{
  "d_model": 192,
  "moe_layers": [1, 3, 5, 7],
  "lr_router": 0.00042,
  "n_head": 6,
  "norm_place": "pre",
  "positions": "rope",
  "parallel_block": false,
  "init_std_up": 0.028,
  "optimizer": "adamw",
  "lr": 0.0011,
  "lr_mult_up": 0.901,
  "lr_head": 0.00751,
  "seq_len": 512
}
Below are experts of layer 3 (counted from 0) of a mixture-of-experts language model. Rows are named router (the router's row for the expert), gate (a neuron's input weights, with its number), up (a neuron's input weights, with its number) and show model dimensions 0-191. Each number is 128 + 24 x the weight over its row's rms, rounded and kept within 0 to 255. Numbers have three digits each.
Before each expert's rows: "comes after" lists some tokens at least twice as common just before its tokens as in all text. This comes from a sample of Wikipedia text that the model never trained on. Tokens count by the router's weight.

# expert 56
comes after: " |", ";", " (", " —", "0", " —;"
router:111104150133152132167163172098149103123135134139142124109096141135148114105096125138146147144143112124126126126105145131124127170137165136134136125121096103111157109114183129116122110146133108121136147155093131081120143148124137138101096116087105168117108097153137131143167138106113145121073087069152083151124069115107132140145126082088098176094143101141157112102156102143127157144074108131154089144125127144117116119148127154135148148119141143135131186053126110145125155100112172133112147106115143101152094137118128161105107096116112115095136169127127071140120126142102130097
gate2:133144130164136122147160120134128150121149148162117117134136127157131153104118123107139122123147103121131116134085094099090164129118127095113125144106134137132123130149120143143106091149198112130088144150140122152154123127097128128173139069108116137134148125106178129118134120180122128164143110152176149143117142168122115113120046083118118101100136165116133129121136128183126124148136091074143143133139137111080117186133169119127136104123089144116163105103112137144108114120104173158127148108106162075142106142129159151137167147103105175142139131112133115164145165124101137178
up2:115126072173111100126112148143128114142120082126155159098145117107174109084125152111173109131082093155149122127109092104130125127191120124107188158097126149096162143149080123142123130154113137204104121092161126157129128106169145145108151102140130122144145137145126111138121166127084123125117151140138145111124155136143130185174163117128125126111123197122107110103135171146138127088130115137113101138119145135120121142110159094130132145128125125139158118121133089132133116144146127132090138180135110101128141113081126135140112104155086164152109135145129126110124086159131161155
gate3:132114166109113141115149168112090152152132141165118081128115132141090103152123112121160128084105156122092130123124159147097113138123091132125149147106141099104131131169191128145115109158134138097119139149112166113123124131079167143147140120139111152153114138131088147110100132144114088170129101108138130140132112114108122124116131118146126130135116053149166152166159165112148131146105116105162144098173107116119140142127097111169121136155188142141111099124152165140140123125194138101137125108128129129142077156128184069148148146141106148103119149106126095142107148107114089162
up3:114137169115105139128129152102106142134079157179194110114136138137110099113100123137167148114138152128111127142132124168126089134110125090101141165131147129118113154152154110141160139151121127120106142175139135097130154138153129146150114134132061152110125135126133145132125121128118091138094106100149104149159128113128150131126159126136109136095117105126170129153157156112156153150103123119104081123153109133127190122151111120133159148125155114147159100126146128139152122124165134134104138108128117107178058079113153045144139146122089099095082147120129085159086143114117104149
gate4:110129124098112152127143126103130175117129177119144121102143156118101131112132149066155081134100111144109136126079155151130124151172135100154116125127137085130135110165104138168089109138153150145097103147090131162111127122102146143107127131151094135102134142109135122109123114098132140154102119133186145135155126096133129108100091125087120180142172117122138092157083137123115123119113123096129150125159164088145111167132126128161124111164140099145136132131129099171154105098152105115109172099096155135110146165112170149166166100107123141087133091092107155144168163136096140137
up4:116118149094147151115089124134149131117093159150158146087127145153116123172132125132178130114128075142128108122119126149091126105140134076156116143113149136122154133142132134154106104121129154160105179108115172107096184137120135130117125152131083146139105151113132164102095109134152120207124109141157129140095129111145120127137115130111082138108154100127164120140124130098105151159160131140141158168141134109177116155163122107145169147151135089103175108118176129142112138119129133127120110120109092110100149112165117152150158132123134152120101097132130084177155168106124141063
gate5:117121122094153146079142111125142132145115115140102163133101188146142108124116125104162115127108105096088137140114127097137140131147171131125101138154105162158151161121149180091074118158112138095129146158129129091125168156136133128131130121129119184118089106089137167102098137144154106124143072102115140135095131141114122073130101158099149140161145148143146106140071115150119131113160151129154142120124181121127139129124074128129113131117137101160110134117157091122136099143135165135150163134124161116162108148098153114138144103097165163108170165111101129153125139180112142101
up5:085110122096164153120108137135119091140113132155147149106104145121138116164124160095163093117120128101106131117114105082153113145105144098139150127130117113117145150121134146102049137142061092128123150124148127139108110177134106126088096122148143171153110129108122140082118130141156126154152104145122084133113080137104150077122104109095124123173189161089136140115073158171124156113135145159148134170103122155126111121127087144130135134125129095143147132129179128157131137064158141107151114143104136094157134152119126132127158117100129111120156146139132118163111115146116116105
gate6:095111160123136101149168135123111156146111084161125148156155119155099118099137108123149093125111119131154159163122097117123113122161100119131149117102117140124117101100156109120134094109160148153134149179155148118133137136127163143163158110141100117182150095150156134121121115125128130123089129133081155131129136138092081120124107127107114100151129109121160106100069106119184159138135134168103116113130059147132103105134088100135097149149090136127187185130136104122100114107155116160083140119098126126138081119150152072129164117127136139143127163102082130125109133130138154119
up6:123126139118154140116121144114132151116157143129108121128138074117112140088108078144151137135187133153141128087157085182126147137139148144099110172158124109124134093111111077135125116155127107137116098116100161169118121097113112143141106135115157126121103157139110112160120059078069103135121107124158130069150115143148140119161151153148124140111117102149128134133182096110160131131146081111120099142086158099093109137141145157126130108084132162081120121144135158143148117146132124109138108146144128147137115109118103162135161132118161142113135163136125140075117115163083114082

# expert 22
comes after: " of", " in", " to", ",", " and", " on"
router:150124090113122109103097122132140142128131123106088125135095105077131152138134141164161112146154145129152161104150126138148094156104076123159156142073148128114096118144126146138143134139124139136113113175134154182133090169125141149138128078136124105132179155111109095120118129112161127088121138138110106121142131133178184116143115055115137140142126148122151120166124185092141116144152128135095122117157139110129093120178143114079116140111121111088161088130104097175151154094096116101137128096129122158120134132117143134170152132147114112099165131148088153133104116164134121126
gate0:149132122104138101084144135139100132099128149141145105133087116113115109104133122159121143117146085136078158148182147129135112191105084176141157146112107183146128118116108140161092128117121129100130119137133121170136101136112032148117125129119115130092139104131084113163090128158142142161114128099160074124132140114144138103137105114122119143162126118117143124159106110102126085148144126138122147127169127133137117139169136142103153167149101153136120087156123127138107137093111107134122194127166123127106097114104086109131146141098111107122128118101122110079166134156112114090
up0:154154122118132139082150158125132126144140159116108116136128136121134100142132116146139161118157159129162100141081143060122141120113118117121105137080095165093115043144117124145137138092141165129159126076144189121101153133127124134159138101137179122100107124185110167110131129144100120109130128157117150160146159165110129154109147110133105108089118123132146120124141131123154135132144136114140196079151104153144128115092126111122112109119122127112135153101137143124128135222120142126131119141131120117172074094137148105120135143086122092129120133143135126134117178146120110121
gate1:151091126121148151113153107110145134090102046142161130158119124137119157104094156115114103110111156104122093140130110127139103111142157170057102139146110077110103169116139128140131136132104162128111166130130124094146150135125133134152158095106131114112130088145127099117132157124145113105144149121117165121151141120116132141174102133144107099121122138128146115125105147128158147112115136142102133141130105124123125116169113087144166143146137095127124150100116124106080129077073108166112131086126113134116144158138064145126149177192096196134121133126148130166143145108132085135
up1:096117128170156117174034108146103123179093134131103122104100139149122068135137141128109137121149101121126140075089113131099123153149116087154128145134144173120145110126120108076123079105154146121105138082121141138132148123143106110131125153145098140151138171110140137116103086104117126166104111158206100130143123125116106117120138108132161128134149097144120135135179097111117089148119141123120122098110123141153119112095142123113120103175118130150110114164134149123140167135131132098141119175123142104096108106158124098115117129149158096124142112134135165085084127107131154137
gate2:103111114104165115109145125109147133067123150123150125137135134112150134086144131104136105111110109149110078120127035112120123118107141133165131131142130070112111131144145114106103129129071123132115108170147129118116123131133123122146132097126160149182099104126154147127142134145135134127122172104146107152114104136138136150101133109110081152146130172139119088132126173100154105096142087141114113141135110142114133132131127147112132128175113154075164181107150116122111140141128155143147198144167115113098184106131096142122096109192100098127112114118126137101130141112149078130
up2:143156157144120116126147138143112139155140115130095117112120127143090120178150127143139125096089127063147158152079179161126143183134134122056141131144137131102140101094118119170099113107160149107143172090124141117136138143126123113079110107105147133097134133128116146135135134114145139159131121151127188104120118085150128132153131150147142125107115115125131137118150124125092167131118152106173161127121166161140198087139125108147131128156133157166108095126122174140130122173130109116133082127143105130166100128129170161125135162126114175146119123124103117200135136128135155126
gate3:114137103100095137107144162100154140115093128139121155114105149131112124087132102120120104130105113109133123120092099171109152128167116158088135085132131135144152136135122122144133128152116139152177129170151127082096141133151137096087126147139147156112105074110136094137145130131086122153143140172130162153116112093117155104104119133133141190169111106122112121113169091140172169126087151135198151191130136098076130128132133160157141136130143105100153119133148130135122088131140123088134124146111132100134169125109145185136127120142134170119115103112115133167177139115136160141
up3:154142144142132134094109090137129210128128157126114150131175112133119171141095110128136156150149133153127178093191130123125115144116126182148148165119093127144135086135152121080113164150113103116088105131108133147108141124125140149087170110065118112127138135143132085132124121087103101091117153123133145138132098127149125132114156140135130125173129114120144113134068091194089112146130119129128125143118116097154069129102129102125092142116090124140107138133126088134136111064127099153095137098108132133141114115157153135146114105117157121122145122110133120124122136142132185149
gate4:131109136125123088131204115160108113142143128097115117105111140125096128084150123144118090081077097112142095186143115108121152136131095100169113160146115108099098164140084166138153156117148166152128109140107127149124128147117096140156128128116094148125140129157147143138116111100144157179103130144163123083093148141136130101143123170113104156128123083142136131124130164137112147096128153141118117136127117125107162156151137118100129123182092106131114098132132137162139173140138128118114155156141109133166157172136135151116110170159114065114104151172128148155123082115112118118
up4:177104115139149162134124112130121198164114134142142134121110129143116143129148118089098106147187139119110164077114167160128165112111117121085109124157101116087154155104122153117134132107123126103114155115172105136118135136116136132120140095126094158128122147110119106104123151131111142162125086091072177123125192107111100149140141121145154140145115125106138117119081136093108082120108101123185130112157134119164146096131139090169063099144151124119133143155134102096163130152115114133113167117103125115127115135083119161112122145126148170125105148137103150143109145125127168104

# expert 2
comes after: " is", " as", " was", " of", " on", " in"
router:161125141152103127105155109148147137142131148125135161083118105135128089112189088168093162148162131131143145082135109100127109181132121156107128162128077149120119129127116117142137113069129106176153150141151172142097093166129128141108144101104140104103118167148143163066151125099134120151110142156123149154130112156142156130145117153089151138114118140124139133125122123155130116127159134141087125145134101132171063132106169131087142137139105120102103098148099125130121155149088113100089137176075132132126145125157106137150135114136130131097100133160162105128165104146102100115
gate0:121144168119156101113147179130147134161122115114133137082109123147138104105125122144134157123064126136117151142160143159119133151091127122118173153137100121141197157132136143109094159124164129114153104103128131154122132147122161120122136150142120142131146109141158146113160140155128105111163128127153130131153089181114111102110130187122155173164119071133136147165145142174077097144103124056145120138122099170133120136119134129149112145119167132119100110112118141106150131138155122123135064121083145129136115146142135121089126122092139139098155112077160136131126156112150121076
up0:159131131102170156094145155115118136099113090127162113142140136103155140117144114105137187137147139114152079096124126099059100122113168145105116134151127136144140159119121140113135133116125197171152118138154113123126119112171165099109179121128110158165081126139145114153167162087133100133176132119135144114084083171124110135131136166155137188151122090134117115132149080170112135132127130108167129154119124128158143141103138126123143153093101114096149123137116083105103156133121138089121114110140129125133145097144159121158096105116120111141181126112116160117140123113094134147
gate1:127149106095119108096049141105157107133123153113107132121137114110084118123169135081111132098143173094158127162131074137151118103141138167127140109099143109092121116178125097101151070157105122198146079156142119118119113145114119107114184104120144120132124110126157132140151139135093083130149100152113144163116157111133149096100111100100129128118123148146119145122115118118106156131129131129103135116118091092108111094115142110122135081159127124114107159114133143151119119113152119151141070149140160099115177130161121127126133115117140113134150124166121122146120116071176127169
up1:075169119134107095105085142081171131162143153119149141130130100116103124148153120078150163121134155131141116142110096118136136086124131123087088121098151132129112129169134132102155105153133117155149104140155117092108085124114123141110132110130121109139122068160141168123148134120112107139129148184071161149147129125121107109130083111090095109117155103137135137156147123135122152136131175127094159130155110103132063130099116163085125139145089188096113127137089163129147137142136133147126085124126126121141176105134130131149140100140144101126148137146151148121188130121118140168
gate2:123134149122158097126141106137117133132101146131138140105105171136115099137164123141156122144079153151111164100158164142112145135143137098109153137098105083085127177138121105174149148130115107118108172095153104122140164168168093160120113144141125110117158074161136156139109156089127150137134120157152175128151131117153111132133138115125125150111151103126117097145134107159128118108108139156129144121130096154155120093112132133164180134079115116125146167113110103089134122150106111143131113086144135106120131110081103132069114118156178146140097139190135066152122102155117135151
up2:110068099137129145157147138092147087134150129121119124195142099163133153125125110127110137112133135124157084101105130112141146084148121111162115137109125117147160110128155182122118119135154142124115139127144141085142108098153108098127107133133070149100127119116135099147127104170106133153160097121124104160107109109083168087128141121141175108116101118166169124176134121128105134105095137104085123143149120131145121154118108134090115126120180095129117118169157129117168133144074137191141110159141131115148110138125150119123135098101140122067153143077145137105142138140090126098
gate3:125138064120092146103136076148098173112115167159151124074113154115119116136135132106126119128126087135114162115090126124114146101090123154134116164142111106158167065168121097130098157141154148157147143115171144153149100148116121130109142126128096124118128123154121166156089122135138106122100141154140134163122185150093157073155138127141125161194105106129157108152155132137139160143151099141152128138092130107126127109150120157115118063089177135108105118179105111132103139156096121107122123095126110125105134122124133140142127125130120146148136094097158158120159120111127135114
up3:160161128129144127133158150106132121123133082108123116144146130094156127115118096131117177147120143094151102184128108132150125115138132138130121129130106099121091148078152132070147131112095133109121121123101096170112115139136115159106096149089171127146171133136125139131144134150162130110103107116089160099116095044143135145114129143143110119078123152166148133106124092123134133079093120118136157104126124152097107101105105124143155173149092152184144138121137163118087127128148145155152122074140125149126110090144092136105074098119154131137147141136125096121091153132109090110
gate4:112131170165140171121141118150121178128129140147158170096162087105132096127088157144104089080191125114137124118095114082119158149116110100133120140107162157148073128139129148147138143116122094167101108111093146160126118162125121149101144141141152092128118123180135156132114118122139162141103119153111112121150143117111156095175146146110110130143132146135151110138154153148096083149143103155137106108152138136140123154138169095118126158122085158125114137096116131133147103120137142123145145130145151156094104162143139149172076136092120119123080105107189114112127157113137098156
up4:061117171152108184115158186134137146131135141103161126125164110135123115141121130119102118151131167125142130162093126109128149136127110064108106108110136126151120126143189130221131127114112119140118147148177134120131146121161131139096155137133150103154104150148111125154114107109128165114130167158110123140130119122100126148151128091118102151124124107121118108134143171111155135111119097112115168106142107146114127114110159135164111116131128161107143192168143111176111115113145175164094090176133154160095115143174154114150105122121097130146134122134126152098134157155122135125

# expert 40
comes after: " of", " in", " M", " N", " H", " L"
router:149144133128129138092143084130154178123136164140122134142105135149142164142132106117123176126204148146123162115126123152111133133097134148173139127140141146119153163158117160108133170108081173123130125135155142113139137153141135136107179122140131124142169128139125106164124150102137110076162136157119100116119139162179109092107132120115131105160084135124147147096065139127127166138137151146095119127111147098132144134084134104131139093100148080148138096128146142164132131154109116142108130117123086106156123150116163170158121182182112140112136112161122108133134154142157127185
gate1:122148131071137126112089111112150095176129123127139137080122127128149105145117130142158143180122143136160109116128152122110096151134136144126107105142140121133159117139170099091111112183151121126155097125112141161093142135130086099079147094100098110122103162117141105092139095122096120110121142163103110144142112121113107136106173063132076154078121123128106155086129101094140168133149147112118143093140087144117098120082121144125113115129126121127127140148157154108108156130113108138120119133114157131130118107125110096076099159105119151138136192190133110101092105117158119110
up1:124102110146135093129160119135170113107154135135140120132149138080166137167115149134101123147161129179120127152116127086136093155101118137102090148097176119141089108125163133091140154128140134122115129131094116096152106114102144141122119150118117115139144121138134169135148152135123130116171116087101120111123117151176124158117143150109110090169096152154113126140161173130115152143095092155124117108111154138106125159126118105097075165059161100184084168124125116094132129126129154167109139112126110148129116135134149162135117122171142132108150091111168145108142130113141054145
gate2:117143174135114099141138140173090185142132161113101140162123128157127127159126135130089151154152129133090119093130167104132120104104147124143108130114129111138158109100188136143166123153083120102078164110079130144139099136127201130143089130094111080165137159154104194161140173153124142090169141113127106103141139096144133128147135139133111141100170151128146158152148168129117175135179122093116152137140137123139105144134097152135090142133121145144109123129134113114129112106126104145155129083134115143105114143114144112138135104155177104137124113148117141115140139139151164151
up2:171105108149147114131124107115141118106107079114116125106170133130105117128129140145138136170074104136146141164157116173134135123133112111113147097111129170138120105091150103158113111150131080119141094107172171139091114113106123133115156093126133145098156115134134139128103104115124142163118111139095149138122124113119107104117119113097145172174084050123124136147133105128145086117076127151114148127139146107154149082127176181156135125124128119159180119161152155115110120144129116124123144154149141105170138057128121079141093164097132120135134125122108148135089117139121129083
gate3:101163123122123112115171132116112132155121163122157136146163131123120127116124143127129184115176124135119122132095156132147105175160158128116123126133142127160164103110146122123121145149123159125139096123124095143156160117150109077160175117115102135126102113129098173137158183167167122129155123125184141102103146123116121131125107158105147127123112118106140128063114119124108164081124091132125168065118139153121134154059125133090140160117135142176135101158120139126126133175083165140114130119152133079110169161111097113103109138115101139146158110123140133131139160109150084126
up3:140117144149096113119124134152162115115130116143102071126121155138093126147164112125128125111111082108148134179102141175170124136108143129115146105069104119110118133156079142133072141113125110084156147156143117113137137091099127097134125098090110194106112089141123110124130123119144138138115136148099171130154172123111107107146119145127155080139163108129117100130108115081160169112116158092161171111077121100122158116142152082094128139118128132129092111110125138148129127151134156114142118143142122100158149120144187156153135113101120114143110142130074141120089080137132124146
gate4:137139129092091139100161149163135150118101140136208100119187123150189104104122099149131179126187157111113124161121088136130115133091085153132118123147128135171124109117112146126121159122072125148129085142182111093119118144128125122111122098175123126157127146131131111116110196138083144120117123113119138130121121123143101156121166142090117122192134160117158147118093118163141113138128144139113134135127124129115112123116152089152131078143116144113139137108121115116069155108150111104133117110111088129117144114144119114140140151118123118107136097156114103152131161153147182105
up4:144129078096096144133188107132083152127073165144158150092147121148159117116123124117126159101145103152124113115150129111145129135101089121156138085152113158133152069146128173120106143120127107112135118138119131099111168169151138121145143100147120117129146191133121122130107159105099114118120091104105113168136135137161105122115144089151134146127122141131170137114078128175094099126122112130110127179121131166124131143120128121123122099166140146155146102137121156145087142124149149075130143124129130134147098085092105080109120119126103160122139110163128059154157150138157153099
gate5:134143128092131123105075123063183121133103131113041123105123103132121119157188163101111115161136097147121142108156103144129125128097178092144125152129134136130159143111106098101128142121164139075136163120124153105118160126141137149109166110147125132132126114143119106104134127124152113132115116131114090068117175128143091084130088132127131148136130120152118138090120124144137134088161088117123150105091116138155123148103120111138122094095107131100105113115159141136125115190153096104135081138160167115136090102118151116120100145140132121116147155145090133133104141113175108147
up5:121137137161126103149140156155082152135138146108161126160133118124169128111073126147122088104152138158099106105101109123148113085115117161106118112148112093103118094126151114097153132155106129120113104176125088145134086109138137166185137180095144114134155123122146105143160114130100127105164173154175140145141087114143133133169129165115119139153110098141101138099140152100107128111134108132108147133168120133115163118112151132117104149082119081110088124093099102096079128081142123170093120169131163143110109123122146170119154160130167146129127143118141131128138131087104122153

# expert 65
comes after: " ", "%", " |\n", "0", " %", ")"
router:104137130112103122127134115142133160131075132150128091160108098126167126116101145111125146125116141144152101144159058156126113133154091113095125127117123120134088151111139103160158138087147100112156165135189107116116130113152153162084139122134107075138153148110088131128137109126114162137089138073157140142164095150109130163139169151127145159089114123161106109109127124131069143138125158148159128109102146122080120129091146123121107088140159119119168126093136116116117091114112046139147140132158106115114136139110119111166144097131115133124151116127097108082138136117159153137
gate0:119149111135114145098131148120219148079119129119147142136132120133154127169127165131140193120175119143129125150141114118149142124149156161158111119109148158140156129138134088105064124104121144133149173147131121127145129152133131090142163152141117136137131126133145154189136139107145154131123176109134123107122131140119149126139110128114117126133158154100131082125073109117112176096111169131129152133077137118088101133143115164119193161119149131126161116126117124136135131120141144108130130066144155074122155113107090126146095145128109152108124105139135122111165157145112087073
up0:094112133075156129059161141122202143150111124164118153143134128116170111074163149168157121101150103167130137087152123100119136136138179101161135131139099131137128152137121140094147184081106112135104104121122106089108123132134120109138159147130119107128124143113136140172110125163129098147114106139138109138097120170120139141125107126135078107114089156126112158102125118132125144082114117111079122116123162176121118131117144135142127099124128152159120139094085120135121094169134179159147158112180132087142106158175105142138110151099131132140136115129152124127162133123122137131
gate1:151156121156073144092095148096104120102138169127115160138161099121122157143174100129154131129167167132129095124111112115181139113154102170124130096095100143076147117192135094155146111134144113104128128108100141149165122077173105092129077154096120116118118153120158118103153137131100131160132117135168112116096113112139114134144128167087142123142138150120139102152145092133090161137096118137124114115093127094131087146190160136105139150107130103109089143145145096128122120127135090108122149108138127097137170111134122144142137108134124101098088138132170106133164119144128106130
up1:107122138129111091086137109154135135094138138120128141080149134121127125090148135145096140155149145128156109089138138097128128170125132121102141113130120133153135122117077148114144171164130123168113133072107154142123104080146104136146076108122115097146114134120171137109160106118056115114151137170110140135134086135126114134142126132151131121110135084146137148174100168170131125127159100112126141150162132107124134131145145111091107128117106127171098133138149073067139139093088112144112123160156107182137149112144182087143153102118146078143135154112146122133094094125162120114
gate2:102141146136141140131104126121080089159108112137148109062140116145150145117078076120117115156163184114121124105131113119116119168166172159078124127081117116084145131174167136143166107128143103208139122142122173144146123117123152135124098119124107120138103117140114141117157116082080126094128082147117125171140113115116174114127138152131126137174109108124130149138168143136142139085149128149078085119115114111124126103102136112135143154117127118122132138131153073120132158114100141087117097133112167157124110168122143159114140152170138109110124148138117099117125130134128119149
up2:162105102118138132145153138115148155107128121132140138160135154124123101114131181101116104106113073164161136099127157148144124117124110113156124112153134172147125157076079131113121115144108139050140129100152104114106147134152099120173141125084117134126149165121105105123099136130173124141139149114116140101138126106140118139143125127126163112101149168113141116127108093114128123196084142115172183121138168159129134116147123128131114083163120153159146132151109179147129127159144099167150162107144099114172085106124148067150117105105128138129124127106121163140133108145142178127
gate3:164138142154115130175104106122126159146127108151130116128136133146141125090120127110121124118136146129195154185141125174127137084181130153146139108116148102154148119150137119115136167107145121119112077224138123110134153090129154147087138144152134151124152112130128103144123130131143127128109108169109129099118119140131101144150147133164096139129083140099131138112164149109170135112111103141136136081105125098149130125087147146132093079124127163129114149121112138117111078149129079150157136087153133143103110138151154118131112129118172135153159133099103134091138108117175170186
up3:118141169122129095080149112115163137120110145138097116158139130119118139139171139167139125119092167095103111178116134077141125168110163115108092135134128138136122119114112164103135125135132157210122151126134097109137124172158093144108100099129148116131147125145141160078131146117102116101138161091119163132142083104123133127130122129105130148131096075131100112145129122124124142149165142123100171144138170179091146143124115142128121167142095163118116146120115147092128141153146200101128114139148119167172113112116140138119139098160115066145127142140151108147116099147145100099
gate4:134163122116099107147100115111145095158183133176094122100104138114079118191120089101120155125163141150175110124109127105061131123174154168119143190147104142118139126137103160161145143133123135122087125136088172148119109120103152120108148148119131125140097150097151132151134100117121139134158120114112106145134175148132136126149144122132120145147130116098120156138162147138130113149149150096122107153147118089151142118134160098152099095097143121074113117124134120113130126136092133135129136150139171136113147115095142155131143178139118115140116157131150105093098116114054162177
up4:146170154112141097078141042139172140171109111165133111121124130125144140141122084122100119123132135129116141093130100126126157144119124111126087131156078156128137133109139138095113140126131128170134117108150113120113131157173148131061179081135103111108139142128139157078148113146112098154131150124125157164101140144104112141124087145163125063136112116137134148128150139121116148136105155164099133192138154189108114167121133111158166161123114124073118136162123135142115135129103179138132123128149133133139122126146078149136142146124130168135122132096142150167120111138138132128

# expert 168
comes after: " of", "–", " in", " from", " Hong", " at"
router:180142094092137089162146107157116126099149118140092142134106091110137114144121139135115147158091125112164137118144119131102119093111127120127141106128114091162122128133080149075157175143132103134065139142121146127134138119132108132112082150169118128121127129124125133157132098162158127112125130136119120112116138136167176089147168097141127142115122154140157171137153078107107148094171137164104090113091175142105130101170113132123159136154162085152131122140134154129098151101099113168119130101125118070128099140136122160119152107148168108162097140095127099139155145169155127111
gate0:144172128115099161165144125098091157139118158124131125149114098166152087085121160126120130129133134128141135128140120155096140173143119129092154108114123120197164102124145121099125146094109117142095101144101096116202163103100073107122140156148119150133127135113127144108123112143140133119128124136159153137150119119097169129124145176108119147146132153121099092143100125141138141127082137107055150111104104115087128153156090168127153099129163111169111102152123158095094120085148100104123141160114104139118134137112130139111112090133170138150078139162153150125129132129141101111
up0:112133100113163113131122153139094152135129149119125132120148125119163106163118127148142096134110180079139158122120084139151103115094119051137149127111125099146087138160146119128093139084105075131086185174155145125161082168154124160087080087104125121153146112125124115109128127104143163125116111172125092142143101113129123121135123134088078145154138126133157139151130141137125160105167106166115151147123114133116105142159125121121138171120104115155141133155101126141118127104129111169127147129105146112125118105128105132146168124111096149093127123143135125110155070194161128144
gate1:095124180130099130161091129131091114135101154134168145118151116127104118121103097146114116145095123149119094134110125119133152162180115106169169115144144114122172121144123115154106144152150091147129095121123112138169109133176113093149162157132077139133153138130186114139142168151112160122143118109134122138104125132131118148168157126128171174098118130138113185149169125116130172126100164137069132143148083101162105105122140118130110068082166144130107161176111106147132151147143117110114123164150150136130149097158131097118133108087169144122117120129099117121127142119128126106
up1:116139149129084076137084082108161155110127103126083152117093126139111092116151152109130091141138158168147166083123131167126105135137110135147140174119167091125111166123107104162126141150103136094117143090094191135158094102141161091109167112132091158133135125111125174117126118108122122161084089137094090130105106175152115116165173123095102118126153138163140101111118119124116130131121136125113114120103174121131139152148168115132122145124102139099132091158126138091121132093105099125106157123109163126133089144151153139140136162128132123137107105118141144129124123171160112159
gate2:120112154145101152139135172157113131163076138153133108124182110135086124143114111162125107131147144090111117171131140122149115115091148183090133104108049118106118149126126133123086128116175117130098127097126135152138155098096097141135091178089088148164153083109099130184115132142129122136100130123115147136058067134111105122147149125113122116107113102100137097124140114117101140140116117110082142171075128120132155125144104158133145153131159120185122092116135099101124148086134152153155147105129128125124137100116119124117113137135156126153138142103130121152111136132115122128
up2:126143118134200141122151148135125093140106109135119119115135124140119158114116128129113122133135122107133053139146134129120154130087123081154110129161100140165109107103158150125087097123133123172113153126185154108133103101121143123146152161143201130149127167146116125129169082132160146125161172114155133128134119139151190107126093112123140103146141143103067145124092124156131099124136152127095145132124123168140152112069146153147178151131113137127154149126096115116123154130127152117148144132139103167080118102160143164134181105134109133113164135137138162107139126115141163102
gate3:132149154175134118140182142122077126107127137149128137099116111163124151086140107142119119142110146135124123163127127132063148140096119136131135149126108132165124093104120110113146124163156137129102152126115115150155144093133100138118166151150116143130146140134149125102179114164082096129108165093118148133109122169115142145156129091059140121085154114138113117119147124162116116168094141120113117106110124127135118159146099129169148109119121143125185143145111154129134110176123121146116113127141172184133107133138167089102128099165162163098114090148105092134129147069071142123
up3:131103114180149137126130088147076141109138115139119125098130143083129157134181102180130108147149105104151121122144153133130118157137084126153152110125126156168078156140118141130108123131098142156094149087113131149094130112135173111099127122121131101096130100144174107126161071102141155144100112119155112120130112150162110112116123135114152112120167154122162104120119166135162098154134160160145149180130115067131156082065136118112139144101105100105143079152133124114160133136130135122125105126143126145164164100148109135095129093102130118130147118130108133158084112125108174130
gate4:146147123111131139168113119109132145122094116183089102124151130141138133130177108130149146150145159130134140148106123164132127149133109139161164101144115125084116128164093120136119122119140164099105145127086123132094128135143124154116092111150072110122125103164119137145119142115131105077089123146119128148138089200117109153144145134124092113114134101112120090096125092129107146097187129142118123094097137131111151171139080165060143152126135135093151126094086099104117131135119134095116145126111078135173115108102168089114129099097155146129132108164136110146101124153145128175
up4:109136163134123128132151142136151149110118147147114118133125116150142123121100130162138148159122130160106128160129106116141131132111149193107144113110145116139096118153118148108143140153118129111121157162058160157115175091142149075116112176087138167147143115113124102126109120129136116152133127119141129108090038106120160138136127112135132112130081128161119136118126140134109113107122154145126110080126094152056144126095109126113147090128133133178152144110115140131162128178141149121197121102082153130098107122069120159140131109121150154114088150129155117151117139117091119156